Weights of a small mixture-of-experts language model, trained from scratch on English Wikipedia.
Size: width 160, vocabulary 8192, 34.9M parameters.
Training: a variant of SOAP for the experts, 4084 steps.
Below are experts of layer 8 (counted from 0) of a mixture-of-experts language model. Rows are named router (the router's row for the expert) and show model dimensions 0-159. Each number is 500 + 50 x the weight over its row's rms, rounded and kept within 0 to 999. Numbers have three digits each.
Before each expert's rows: a language model's description of what the expert responds to. This comes from a sample of Wikipedia text that the model never trained on.

# expert 37
It responds to: The word the after prepositions like in or of, plus words inside titles and national adjectives such as Chinese, Australian.
router:412430515531428536449449416510493507491601577500509479541516454536579537481468475509492550412524489545479543480560523408476501552471486492479444502455519560483442503535565523536510536502503364501486469488542481494542492486481563438601421527414468454549510521433501419478490494438460543530422452483610518445594585521551506529468497459499452456459474537433530465487468542370483535436496501412497477531515495524457434434478542541503493503460575513513378498536456594563426599440669533

# expert 49
It responds to: Past-tense verbs and participles after was or were, such as founded, married, appointed, plus bullet points in infobox lists.
router:332509564518377477457451457548459498538475448484624428464504555599482491497458453459502538446500441505461544524448464558508539553574521533479497489443522499449540505428482482450545564432490457465563546438593493499553475530450550459470360575415460483559552505483543491443571399466386490520489473492515493465527496511568520470438434498486520426499381534480430481492470550520465554513429493505482504473478474428555449423481570553457524491436506529452474533604540542562425562461472538

# expert 7
It responds to: Place and geography words in location descriptions, such as river, border, coast, compass directions like west, and country names like Egypt.
router:516541503478537540482496549539488499529545493502472436536565458515505472488495494507500546467538434581631491465510466519459508524436585527507456510585592460425460500446423425593590519472542499533561457470592457512514478553405538531563494470422532470494637457364548552484546450488498481546497548493474443507542588564482458545496579472513472422466444605507456496544489604526467522532469515524511458494583499551472505508425633445381581442484474407585444454546464517476477495475520543

# expert 60
It responds to: Short letter pieces inside names and words, often e, ra, a (Sir-e, Port-ra-it, Canber-ra, Burkin-a), in tables and lists.
router:534502444500379482489493460520477604522483489533403502496503485539529506560524445482478633556504480506464575449513463473410539501378474531439467481445502515500466546528531399542500546372597523541583513459561456548575508511483629458539421512424529486600468580522503467506474441563501509512399467507545442501543515511609447521467517466476487496503476520548437439523496588479613522420540463427572510469527440497449525505544507463537543457498520525512504564447535571598608540453506521

# expert 44
It responds to: The preposition in or during before years or months, month names after In, and commas after day numbers.
router:484436520520434496485442516504495462517482561570492381477574540440483454493475524387487542539557576578529462608475534561442491465538568523448427534465516544438372514484500514534517471504571461440568446529502481490490473563482485538511452478475534445551602508457602519529420524503407555526385457502514455538580559545516549476540520386527583515461415550461494414485456523509516489475554479480453411600495524493486469576469473465474519507535536538472567588575447519559409557421576532

# expert 51
It responds to: Vowel-bearing syllables in the middle of names and long words, especially si as in Monsieur, Lassie, on-site, plus eri, ili.
router:493505497553505506580460365464461528567461569546500515488475504538579444468514444438425601486427513456554539543496464493504535416489492540444482508432532591403519607510458514562475553478501490339536562511507411444517498530404543460525485542499549524518605464527471473447530488413472550521404559505506474494537540619572454517506516529506486518455452544523536519584486537553548479528559450424440517551458561459467524410532499459481519478542516551547450615501432502409551448457566441

# expert 42
It responds to: Closing pieces of surnames, bands and place names, often s, ley, ers, ick (Br-ick, Rh-ys, Carr-ère), plus abbreviations like NY, FL.
router:427395444599480589482471437537621512501616526496580448495548477520425539537625468484545511591526472491572522514459413504478540508518479512457536399467521596501467492479599445569592555531545433525520502429472452510522488508388522521567517546424524468577516489506509463496495405527484528483478483508550468477554510500550599549483596497499509489497486653495493479487476573506473441475511491518545499451462469431397516472583576423513529483482550524608542546540499536492474448505555526

# expert 31
It responds to: First pieces of proper names split into subwords, such as Hal in Abu Halaweh, Sher in Sherwood, Gra in Grace.
router:508429489543502516439446479460462520455498517584423457552624513511568592474505459455537490549560514549483556502525454455523468427485490466425430559496547450487520557531474520539558511396538496507558448464581450496560519507598488532481540512463484416537606473460545409457599478460496496567473354489506352481535526522504455522567436464468567485465522501490433446649500512466454436455546520457473371574467522515467504466522547424447492432493494500482483469474502520490368460510504514

# expert 11
It responds to: Common function words like as, the, to, often sentence-initial, plus the word-start piece des in deserted, desire, descent.
router:482477453477471466533460505582509556466480550486360487546626468549569532529443421495494499497469556501551461502478425533524507398552549446530396555543505556401475493545487600536498514418541482494459546517523487549489551530467545472533508488434417445503524443523532421362503482511488534477535486445508446452539574545500488450523503465451477444451487475427583446520529613430440524460558460481467485587475548531475518533455466536388491388396477530512404576526400555523443517501453490

# expert 30
It responds to: Digit tokens inside numbers: ISBNs, money figures, times, measurements, list numbers, scores (978-3-59-8, 24,000, 7:30).
router:436553436541474494465476479459482527491551537517447501483509484475552486468629436445502532578472515490469538460402445463534506459483622542522487495420531578502463524466454391559533489446533462535584474483498477463564495606498563513546514569407523506531539559477630480520563447515512604467465422530565488534568526492593439462464477421454610504498501575514493474505448489458527497487575517478445462552467523502464506372490522550478467423432522515634494497514508497546422493405567608

# expert 36
It responds to: Final letters completing a word, especially g and d (wron-g, wavelen-g-th, Smau-g), plus past participles like taken, used, carried.
router:484434552517408548525540545580497504545475455455504507538589423559511551512606458473462577534505555500564470483519492506415531497482504535464473424438592505493462611505554509514505612517597461396552444409531484499632535498465487570557422511403485513438546430444545458464520390495467520538426557434525502458408518536521515560431558481480445511504503534455444367526499517451491396488506513462524482443483478446518455469532493412485439464457517482560473465485490607465452526442528473

# expert 20
It responds to: Country and place names or their final pieces, such as Canada, England, States, York, often in sports and chart tables.
router:408475434526435577434421423609513535524569533502540486481524523471455547596601486455514540538516477532533622501475487466455515562431564445510463452514559530492534523455509527600575519509501476515523503507504471526484494511516553545538486520471551469543547556417549491477533499507510512543469403500614451483503606540510425458509597546468493461407409631448458446580490563479516542553480533490547505495493427487385421447438571427482506442523485480606514586582497508535495499455570544

# expert 54
It responds to: Subject and object pronouns and adverbs in biographical narration: he, him, them, himself, has, also, later, eventually.
router:477421443500403524507418434552460549486473549481485474588477481534518511628622512500481511511485534464506501474439478392465493567459523475464420566514602503384506532585419481537464520415517429424524467612592472455543567496495497508568465560424478434545537492396644531462563461518536507487538435486400445510472535586472559492464568467565508501489413564527548434498515571526486540487501432501480536477527510416471489537530458480425432444456463557507519521543477528464498496521471516

# expert 62
It responds to: Articles and possessives such as the, a, this, his, adverbs like mainly, plus endings like -ly and -an.
router:510483511490482541516382462517559526416497564479542469527476455534604485459449450442493486502465510531447517542568470452491532560390562582475427617528554534521496493506503552529599522511533416438435511471520502546575494498457497440588479576423491397555484478347515436383527494453437525574412518513591445434582534518573494499563533399562522518489409528489534462518526510447517600499415576513481550452496526528469432463483529473461555465462506501550469551531476553550481494481556495

# expert 4
It responds to: Equals signs that close or continue a section heading after its title, as in ==History=, ==Biography=, ===Tsarist era==.
router:478515451482451520499497550506424583526488537537451476577514555497522465476554506504498575507451445497536588574464423449467644535383553562492425524484474473410489567509579512480580602454527549460429488488562507503522522536430518573511498559457535495514507476412550453553606496482451546524484445485505444466495547622501537589571561420514532469558484524508537525466471516504451518488611452560527440529558516499357451410462583365469538540489533471522476509491512515475563546532549518

# expert 45
It responds to: First letters or short prefixes opening a word, such as h in hide, p in respiratory, pro, str, trans, with the rest still to come.
router:503508418509496525522564455606396550469547531510579533609443460571443512573466487473545530551558543536490489468501422533471550522451490495483431547520566499477436572473479441438425517421616456474611412406550462558633544504513538539468530503562516420519552467472549484527507515477492535560445478456484527458535547515557530536447497481571542543482508480466504476549451409497501483459469446445514422581550597489493448599470544480382555519440587511568490600511477536532472502445478539

# expert 57
It responds to: Opening pieces of Latinate words like Pro in Programming, indic, constitu, abs, plus prepositions during, under, on, in.
router:388451542512470580574576464477460483528449527481441522553503526491525524570561463480582507527543571478592484529521541513473497477451503522492464592492590514374421548465493587484577585551547412424494478509524460508502560531521564414492500547492469505462531450459495546453616512449535580616435481510468512477485488587569484452479530515558515509519504482433599521569511487449422484453443491380505432556408553494487487444500514508372483403506427469469414449548493568497476515506505548

# expert 39
It responds to: Word-internal consonant pieces in names and uncommon words, such as sp in Transport, mb in transmembrane, McC in McConkey.
router:458538509501512541478472471525445477501537507664428461567521497455601569438524490464532467508543429581498519476459449380455486499514494460459416573531520460434450549482505466548501552413567547489537451433566388513454569514538525525578512498476459489463561554447524505457537479514579553517407441451432441426437524468562544494528552445613530441445490542539498518572560507517467495516568436455527541551514577472435398558510580409472530465437454423489406498460486477461479521541541561

# expert 56
It responds to: Month names and Date headers in tables and date phrases, such as October 5, 6 August, Date of birth.
router:381450486524428541409535541492458476584613529530520565474553446478529597520546524448504460490508517509595507536412572479481455530596502560512455500486486538482421579537408483483573478487613430496547398557552349491453501512521561495517525483472520454524493500494632544490509403532417520525467418498418485423496520519540466479411538402487500473490541620462461431574480461540440479498510463509468475516472581499421508543507509491465544458509524498554540503455441565484439455508490456

# expert 50
It responds to: Inner syllables of South Asian, Arabic and other non-European names, such as ir in Kabir, ak in Bhakta, Abdul.
router:509503448503470491483490563592558578490482594552585404499479486524472562496543490393467500490483424463507478518455460481427476537461526476529501515508546455526458626575444458503629558431570490461528425517564476513512585568550488514647474435461499518565571543509525497463545430484530548574399492531466514506566502566550425540520544427521562497503452554577486510574449613479479445567465530422479440491483599427479518519496495463513442465379505473506424515546437467475442532519512481

# expert 0
It responds to: Opening pieces of Latinate words after articles or to, like exp, imp, ass, int, rep (exp-erience, imp-orted, prep-aring).
router:402519471497477607493512497485502513506497510473505506591566542450471537507508538471528512599479539565505569552484502548509516566476510538518408625521519553510487525437534513556593526529527359462483438516528486476528405530464521383512571576544432522492571460430606510468545463450392540589538482491497514460530558508466405495503511499537532447504461507559501417549508454412455503477424447525381506461466505496517437455516573408472468471469542482560388528542488498534467575502569625

# expert 34
It responds to: Everyday action verbs, usually after was, he or to, such as began, took, made, started, ran, taken, cut, play.
router:449379503501435492566482472511539541528439484499503437508597514593422470490556508458500464558502516508536561480478429526419506540505448458449467502533516505447455572457447487514513554496553429456575476482629469498548506558456509450485563540382475449472584537495559506413566418448517555597529483425457447473497516530492429433485479378486505435514383532478539458493487574551453454534445503468495433541495541384483410567511534513446491496436459631510428474527576504516510516485460589

# expert 15
It responds to: Common nouns after an article or possessive naming institutions, groups, roles or fields, such as school, football, band, club, professor.
router:462416433483384544543460465526480559521517525525551465520569516502430600522565491422536536492529459524529567485505534480447507474498545597489435467480561544436497511497497461491529549467500452527548466516524483522549518520407471589555506565440551493424529459347508439483507437503551492474520471393485416365520538511513513546483491451515553405490461609511510526523530535406532550476544424434460514438439448480470485591543472392438574491436444480547527509565402488485430507383492459

# expert 14
It responds to: Punctuation separating fields, such as table pipes, commas before years in dates, colons and list dashes.
router:444545538534414497515553471552500535568512509528485417592551514550529547528427472495486499515397492474552471525471520402507456472477597424465497487419550522497438539461482514488489538481498449528595556430531473535464446492455470604578471448438557470490559609445563495484480491469404552534576533460492471403430536535504604452558525468522543534462483466471519401473435545431468524510547446440474406482435494465399494507482524528432571420448550640503544563482534532542379466480523502

# expert 3
It responds to: Determiners opening a noun phrase, mostly the after prepositions or was, plus his, their, its, an, e.g. in the, was the.
router:523519463492513553481394401518460501492536606465527502520536419568557499456461502434464476457599539519549564534478452469458486533411624450471433567497584589489390485472460546450571523452598492411462538456574487502544504543484520495563511588429461406608489518460514452391493543437446547536458558482598436468586538486568501499518479475530469386467469508533466559476501576460465545497534543559419521494545451454522505473532523473464515450438518516468469545557485575572450519515526538

# expert 18
It responds to: Pipe separators in wiki tables and indentation after line breaks in nested lists, also %, semicolons, and the verb get/got.
router:473495532542528459477489419532503627556468538571580387590507465492465474444536491527494531511477504452550527523452450566482515462425580442517453487417514465487436540455477474524488589471492446502581520482545502495471484507484535444567520565355535446446566528434522529450517397536469539514540569489458491434492595494493552517571551457502472535538441536478543566543471579504543551575596491527475450448435471423489397483487580511443465358420512559460482581483502469545413433447546483

# expert 47
It responds to: Everyday adjectives, nouns and verbs, and word-final pieces like -ase, -ade, -are, such as close, wide, love, ease, invade.
router:456408579465429482486473569497531529571547532463498506488572541564504501562478537498442572538392520480534515479499453612472528496501477539460435472428477585476484583532532450495475574476534416412498520480529472475503476619486583487531505476372448483476691506432611464540532474468547505477449485460562553459610519585537439513486454445553470379559474458470514444426466505523474464435528497565513437508537506530496462505474501424450477458483461536574418473477435521459494525452466484

# expert 43
It responds to: Table pipes between data cells, especially month columns of climate tables, score lines and empty cells; also had, has, having.
router:438515547551475481455528503474461553587539566513465465638504416528534499521539452459477502520454474454561534482468553511458530529449497518504485534438619555564476518468439492455518677437529482519511535507576474550558492495428481446535449543476539410508572592468576488402472460477465556630536509482488419440424558498512500452593557522520495531508484480510572448453417520490500508509526495476496426493496494508430454477452559508446444351402561614524493504505532598549486504482538484

# expert 33
It responds to: Word-piece fragments and labels in infoboxes and data tables, such as Cellular component, PubMed, Website, Clade, Gene Ontology entries.
router:367411483475530548513450462567556532501515503561578536509547450564460453454533416556545532477555451415555527519538472552487539523483535514462466511403553534477458477465546431474520547497588358455499477475461415425495556522394559485544448479490520474533499482541548488593506540475507519459480443493428486476526518611509538569417592477622539482567504513399518479548513555528451523488528567499523467564494630508436509521457478481457535441490559561500369546490454550517429543444502459

# expert 1
It responds to: Nouns after the or a naming offices or abstractions, in politics and biography, such as President, member, example, part.
router:463570538464476526496502475541472502519511486511539436522591462466499579500541465462537522535491463478595603528428459531438525478465505489527449449527578502469456531501537378496573578460520452522583440518548502453477513493466510477535456495390557480447630539406539401451535414510527542513497472559440464382504557470527502453389570525507569402485465549543519543475519508469477532418497498502544569518439554439549454378483518469377498422503461419617539469507461479508465533441452446

# expert 29
It responds to: Words in sports articles and infoboxes, such as football, club, season, pitching, header, Home stadium, plus section equals signs.
router:381409452523511510396396438461530555559472539550556464566587439501520566501491428448557506460561533506468519465433500477459489545467451519439388479538513485388417520494449429535518553471588460431588521497607469546527525541484533475499470521464495436572550496469574552462498393440491488554542515490518529478517521513502493465467543482500484467476503596409536377530539550562477582488483386425562535589494498502492435528533490501464534470444486538539471511416547585548464429434465519

# expert 61
It responds to: Pipes before values in sports standings and review tables, and dashes or bullets starting infobox lines like Fire:, Summer (DST).
router:477490542529464529492456470483550524537486558508562426636541472484499430452461495488495562509522505453567506500542491459490508544367527435508488493463594516526451571483423506534483631477519481449487596469522486535593488540466525515556413477448481422483575563513603411502494448468414563566558550422456408459434666509508510470531582516510538497530572496534546526550442522467509474520545446506474452489502448496463491526469538514453503432460474501476451520598483513557399430466612587

# expert 13
It responds to: Line breaks and the equals signs of wiki section headings, such as ==Early life== or ==Club career==, after a paragraph ends.
router:464474498586483592556510524515527500447554504621533458560553554523488448568588511483538560511488514479455526529539390489478596530477585449464405463443534537466468507497447404504552536530585449499569492559515491588568605501463502542508393542504443469541517545397509464408575496516542591564460485436460500508504554520547533500530476441479598444506382452568550417496376462463514416495506496435465471459509505506517437530543523498484482385478502492568514540444448511542477572464530506

# expert 63
It responds to: Plural suffixes ending a noun, mostly s, es, ers, ies, as in traitors, developers, apples, segments, often before commas or of.
router:453375425502436491484449449553491540575521510534593476496514507551506528572532417462638540600417418526641513487453484497405529489447554488544454485511581584486512574598498448498506556493538397453559433531516472453498518461464520612495515521500473492488553483438471448409460504516563505511502479533541459507613488613554518529475627487511566476527433543506545491485510584529478512548516537466536472523514538474455545510600565404527452503451497538544539529563462540505477554458514496

# expert 35
It responds to: Mid-word letter pieces of foreign personal and place names, often Slavic, Hungarian or Japanese, such as Petra, Salvador, Veszprém.
router:520484494521493539475413446482548571480517552601541485530485538562549489555524508493505578515424387461539533439379448522404458474503525509377452462414437508534463519559517519576551530465577392484546425530531450533504558512527477515617502528351534516551515471526493491472505468503443464602436482445523507442548493583550494508485516474503555528495504514554482535505453611485473538497544455518520507539417491451390534590490519457501472417466516567586469592549524503496439525488616445

# expert 5
It responds to: Syllables of romanized Chinese, Korean and Japanese names, plus East Asian country names, such as Huang, Lee Myung-bak, China.
router:429481428544395539482441510620483515478522571532493430474506435545523577551541480537517536483438517518547529539501495511523515558406529539526532483427582510512502576504478514518566560487525434511526457572504481453585585604473451582627489437413569481517503540508513537427577388450513510553429499435491515452622614462569461435539508380465524431472465551519509475532511525460537459561491495419437518437518578503452474536540470475512426503479541491485445616541489545526488485505529559

# expert 48
It responds to: Opening parentheses and invisible spaces before "(m. 1984)", "(born 1961)", unit conversions, also dashes, carets, braces, years.
router:420537497535445491513592485515475483489503499538441476504506532567531539539575453496592539528490525535415465543436384519485480433528564413465387500512509599515442556404449449540450527498562412514553538579496433443568524563430494464546629594475489468511486500467524501529405488510497622530548514499541472498581486525518481543452502428494578508480484479500567496468433537445403458451601473466385546470439593536465455459470499555509501439404575515471527535471433480511429491472462499

# expert 24
It responds to: Commas and closing brackets ending names or phrases, as in "Nickname(s):", "(born 8 October 1998)", "Technologies, LLC", plus table pipes.
router:459486507532363491510503418581495598474485483512543503474545463612612500570542500553490588553465416479573580519462452436501473505505518509550455467472465478409520479514557544534486551481541378496608489490509480497490549510490511565545555547415519474505463529431495486512476456570409581565529395517510527514558560565513555462505601445550559540455399515502482507530533623401424474529596497473529472449507503464399458514487545464445538484466513516519559533512495509528408572453537557

# expert 40
It responds to: In, on, at, under and during opening a phrase, often sentence-initial before dates or places, as in On 18 October, In episode.
router:388413526477476514512454508451529513492487485558500436560596513477415500483506432465486510519444600531488469488562454523471517448416517547418453545540529508416384508422538408569514519490561505463538431521529460551483528612513498542493396483494465419459534436523535552523499482384470553516443470528564510471563531551575520451507528460494532437469478515427491406469504532519509480441493502489473383610497568386502513554481549514428534443529553542491507575583486524444537543368583478

# expert 38
It responds to: Double-consonant pieces and short word starts, such as tt in Tottenham and https, plus break, fall, Nord.
router:497452463577543498461547448507510541504573602539464443493665527484485518484634492433463505443528488507525485487549559474437488434539572476525467532538535484455447588508530411586507489446475445488518456564663420517528487540487491534504553530487424412561593485510557417504473434445402552523536473484465475491508573490487457440511493433547518495391553558498457487482468512460434481535503490579448412500458495491407498486565533479474450478397612604501486538457519490466451477493466513

# expert 52
It responds to: Subject pronouns and auxiliaries before a verb, like he, she, they, has, had, also, often, eventually, mostly in biographies.
router:531502455542380500478484404531506521517462540470479553525596474644463507636604503448471516502445543466524498538452422473504563530512481466514410446461586519431468501498483559527506554469536457391479417553598487502560526549430532501513515512320450492459607507497666576452542517491462476574495490561483382518491543487532527495514501484524522506507498476477468425477452565522543484540510487544469513514500462527477475535564427472478525461435452569548496434521476494560484554514427468

# expert 58
It responds to: First pieces of longer words after the, a or to, such as conf-idence, prof-ession, div-erse, dec-ipher, rest-oration.
router:453448457569520505543509513457454536478550587519475468634581578457539548503594491437568500515511527605455573505522549464491461464461459456496451483537556574336469564503529465423528495399495452482429547382608411488536488564520480411505545539484423428496589489472511466460549446501504577598489519423432485501481548553522480486494455505594547435520495534488492438491515454519491477492514473563529544529515587584511469509517513461409514479427545564450404459476480540491473472548484553

# expert 25
It responds to: Pipes, colons and semicolons between column labels in table headers and event listings, such as Pld | W, Event; Heat.
router:436550571527517479475476443518488476592482513569524357569504496505488484413490459472481575531367525473555370592488501578512477531468535459496498493421561555509453543398417527516479581458481479470614514493587452502556502524459529529527506486452529467437591518491520446514500475459433533544529494427599413449413565516521606432541590514487543555480518497471499403575510532464464526499534497497510482487459523480474438465441557574442509403432534520493517567560522535579426503475527546

# expert 19
It responds to: Opening pieces of split words and names, often de, El, Al, Hal, in words like deer, degrades, and in table names.
router:407438554505465547461458506487508596536456494553394486504638518578527552492466487484529520505464486522413565528530441458495498450367483509425505533529462490388446479446474552506493533452494466469534487526561455453450473596493480544459512532442479441566572452488525563498489511477427502595429490507544351480504485559490471517563433526455555425446545513463434408519368526578501466388530488466506466528479503481461444457475515477429528382440585509471494511532470548511419461553454510

# expert 53
It responds to: Nouns for places, areas and positions after the, such as District, town, floor, front, rear, left, Memorial.
router:479476502476459480529487503570487523574659547505545416494586496533457526461560448477512472526540442593586556485516554532460502533511510518528463500536495515391420523460508482573526451530489419514579426466592473544485576557444493563582488501385545386487547518431564467507562474535551508557443455414487458486515567522520483601462517445486521397566451613524453539457506488425545511434511500518535478489509483458486516560485557369438516445405478473552491442550440493516488441485522579

# expert 27
It responds to: Digit tokens inside numbers, especially after dashes, slashes or dots, as in 3–0 scores, year ranges, F-15, table figures.
router:436498487534469521495467459478492536488501564500521522519451487493535488518562492446491517522481535490478620455474449448499449437509611541449481413524508504532467512458482423495528504490541472521535471387499441521560469636483556537617494548366556483546644561515574408499511405543468507506543483566563474513628552506537493534474487412508561505520548556542551419472477493552557516483548487474425510525542465495412524487534542568444485420438545508600526511596446504549437508433593584

# expert 16
It responds to: Line breaks right after a heading's closing equals signs or at the end of a paragraph, plus an opening = that starts a new heading.
router:457476468572528575541512502599488520498544494615440444532534486578486475552539500436591542548452534517518485457532399425480643548512613466488444459500541632529427524516428406493519516531547454457544527513537466545512535511528498455554449530507454483594508534386489460468520485562516542499462514509423501513511499465546510507512554408499606428470351525576507413522456465461546437479424441461511497488548552523498443531497532520443521375464484462508525596474416517544482465485507479

# expert 21
It responds to: Prepositions linking a noun or verb to its object, chiefly of, plus by, for, from, to, e.g. died of, French for.
router:377372583470465475478416505523449530499491462537518484558563533527458476514467462391498498454445551557458513546476444523511493449441563558421499584517536516403448511449504445580519576382502518429534481504602500493574528541457536511518390562517480467522519478399567511451534483376473502527453418518486453501536545561578536439540485469523558508457445554412499512472495497466561539442480476431454441556433490480525502503469538529463523435481543554477509552583511599477535531376578510

# expert 17
It responds to: First pieces of words split into subwords, mostly Latinate prefixes like ex, imp, ap, opp, as in exile, apologises.
router:404465528535548520448469510527438475499507639568439528666522439549511576545563480510592445576503542526469518575527478462482512519401490463516400569532544495477424545546462464552537511455544479422616516443559430427494463582491505480583551527510443395506520462460505550434540470463449587496482477478485483411493504529530390438490495537543547490505509497458515561544514453490475507452511446492454461560522587511483344530474559525425521504461536510446475510463423534493477531460536570

# expert 22
It responds to: Of, by, from, for and similar prepositions linking a noun to its complement, as in name of, result of, flanked by.
router:464377577501456498484406519521441581457527492520556518525539523562478471474491469440473521460496553558457522567479463533486552473479523570473500566470498510449441516484555411544566559394542508475518481442590516522546524527501535517498407531493522474525539516318598510427511506432478517559424489488462418519604541576551539476517520484514556518473446611477501457445500541445535532464521514439491449573408548450502488495520552484487578455491586517494469577615471562506518584394602540

# expert 9
It responds to: Blank double-space cells between pipes in wikitables such as election results, filmographies and match schedules, plus scattered mid-name fragments like rop, ish.
router:465429521531437535478511399451488528495562505514514506447532566689592507507531466518537500562489585429486520451477500508523451517455499481500413554543438460439409523410509539511522538431501422550493470498583390493421547462448446492489560564468557536575585518536531504514530443568498519628508468492480521474505563493494460512462471449568524424471507603464480481507465557491477455433549464469531484507552586464429531530553502455434480396440568456498455476562425514519403528467612472

# expert 6
It responds to: Middle or final pieces of Spanish, Portuguese and Italian names and places, plus country names like Portugal, Brazil, Greece (Bas-que, Nazi-ona-le).
router:512393514514465493565487447556480572531461479541527437483475512514562470500577452437479570488435484468492468483426386564468472459539561498512416487461548587455475562545439452518603548480483456521522546473505441500462574536459590483510455447425530426500558523409546593540459487500566454558532467574548459451431541522552517452564487489521432453472491578553495490597416595466433512535533480563472520548529489426447504382479532428496564425513465531526456510434371436478573529481582504

# expert 2
It responds to: First capital letter or piece of a proper name, plus No and 1 as infobox values, such as R, McC, I.
router:369515466502552502503465489524483495418538486505456511501553433583492522387467497435503511590558486488512499469478460537452497423414615532514434522529511542496504504517438359566497487458468525518665462462498413475469560538455554531545509550470519404563530508465591447460596484467486403523468462447496470533569501545508479491446457457543555491442524442534501503615465510456491499518611494481447435483521496536443507479510475515390567513472593422500528552534442516529413495422582550

# expert 32
It responds to: Past-tense career verbs such as began, worked, served, plus equals signs closing section headings like ===1996===.
router:373544450487455487485463473571517475587472546486430427464564577530414456574543463503541493542493484486526432504460469522489519472508559475444440445545520554492525505473439439589555503499541502508548505496491456450550490575503535463482516609414455450500594420361518414440588539503423546566476506540593425435488501534546510381435462458517593470463459597545518488508524618479429427533487571453414447503483529501449472528454534490465477458518506582506527481553488515512403461448539490

# expert 28
It responds to: Closing consonant-cluster pieces of words and names, such as -ft in theft and twelfth, -oss in Glossop, -est in Limestone.
router:525461455624397522499485482508515474499498580459583428471519563529530466564524449440552493477524469481572566514436465514363493531524561404500461574506531487503499534521589426459568525537542421501507469398539445515503407523440541466522452561479490449473606479497524425511490456465477515544457521556558474536490538481638572459489571468551538457478465620450451522474488446553396553537480541564566453484479454474502471496546573435475548462465553550556466626472474501565555472459522572

# expert 12
It responds to: Mid-word syllable pieces ending in o, such as co, ho, no, mo, cho (psy-cho-logy, race-co-urse, after-no-on, at-mo-sphere).
router:469463490525492574546480430545465562523494480464463542556436497615628506608444457532518552460416458501653497549520511487452614487567527547514467515530631529461425536414553437504526560511485448483564433561540476554531560601443577498541516545464499525502558534455541396446534533479481510510489511487517412449489507479520512448540518546502541552469409508495545525596438411435514486460552473489542455526453453458443509551452534427466457469510530551562479474541433582556532481423444523

# expert 26
It responds to: Middle pieces of Latinate words, such as c in vernacular, mi in chemical, ti in maritime.
router:546500426502461488459519448503485502530488573550532496477477634527570567538445366470563592572420506531490457497510506458426564586417528508565429530464449528493448529494496463419507575436524479374517566474538451499538479505478552449498530487562554421520505456469445463510479448499508565464371473552492470491525557632559410482517506396462491449523509496511545463445486589404480533500557427500405497565491449440490536529482515498458454472507508492557431495565480569453498439388530473

# expert 41
It responds to: Three-letter country codes in sports tables like FRA, GER, BUL, plus final pieces of names and words, such as Camambugan.
router:496538508455438567464481439524502553518606528528589428471510484610584498486556406482485476506387505525518545464445466485497445543450495562447491449415511511432480503467575507537514593467474410548519484449495457550491575524504460499583510457400571543531541496439533522453546462562502516583422401499524486451581568566481541581484519451512484444518478595494469483542456526389481544508554521492537524490405514475408456511468605451524475393530556498528501494573472529481395542455610539

# expert 59
It responds to: Pipe separators and punctuation between numbers in data tables, such as league standings, results grids, and figures with units.
router:391449542545452485534568487504480534516565532532551467503436481535604608568528436502502507499430486490564530506496498518495512456514572527491480389471625560507490542458466508528501550440487415454559470408487471538596556501486494536520560581500548460529625530535599530464484525531481546456449483515519482444498452527487529551510513436527517556583527521438461353518495498545512538458621567498524415502510562423501478534525530525391543390447465537566541555510539570579453502396505480

# expert 10
It responds to: Word-internal pieces ending in a vowel, like -ora-, -oda-, -ua-, as in Rest-ora-tion, accomm-oda-te, Urug-ua-y; also words such as Director, member, professor.
router:471525446556405471490524389445494574558471515479421521486539460543477522440514495457539559574554574492512548617535531492466577529428484544444480503401478581463577575476406473563575505405559496446485529523545477457454534486363588555515484507442514507446566498444508448466522478510496528471454488548476460456546547625517517430511514492548537498516454572556462527555499631484542582442505638446457484456490487471477459437586545477486552430423467490524449536494504566550514522501544520

# expert 46
It responds to: Capital-letter abbreviations and initials such as US, NA, CA and TD, plus the ″ seconds mark in coordinates before N or E.
router:477487507449523539455474431527489476491482525584448468548519525499429587494557503416535581591483518578532469466481511390508519539464552469507421434502531530546488505510527494553532551506504501561530556400495450465549561497449534510532397575405534491599551492398602533507535486532507527488423463511490458484605515492482594564465480561530599473484390475487457387578547492511452465489525574521466437518515560486445497544577530487348537525454526391542491563472494535463493442451602506

# expert 8
It responds to: Words about releasing, publishing or titling creative works, such as album, released, titled, Directed, mostly in music and film articles.
router:392477530493448488509448429523554554465491564471545473573617466533493575536541435379507503498515498509518536491507526525464483545479530477492482441493564541455442482547484438445486556441567387414533526543546443439510469552437537477507467591421460500418506477449597444471509480384491575527513397519556454433505476449540480480473506497454512428451462557473380589508419532554495563471488434458442430463474561456462454452438521542490467525485542536474493520440432464517481599351520506

# expert 23
It responds to: Digits and percent signs in statistics, especially demographic census prose, such as under the age of 18, males, households.
router:434468536524466544502543395514523551542544533500556495478479468517520523630541515454581516550435485530507544564467559599423527468491559575451447557435543523387511604496505491496499558486515495441501478474482428543464472558537508441496509513398491406484500575501582540485586491478441492511379432568456494471593501480543442605531437414497512580514389517441471452495459528574514500487524561576509427480537558528472520445568516584428490507457522546617491467523446494436547537455567512

# expert 55
It responds to: Final pieces of split words, such as -ance, -ation, -ness, -s, -ed, in reconnaissance, fragmentation, amnesty.
router:434475463498379562569534446442499546530556517528548507504572531521484486569613462491553557533448454553512590562533499545405510532484506530472426545477535520487540554518520435589621615450517491491525439533520504500526488515573552440498479518522489518432502522322510458393456418468487515522459459506534474522532564562521429436503566546516555382578450664506514443512489514455417486516530524453498503453401514444535529509548486448457530479472478527523465462596513526506537488494507447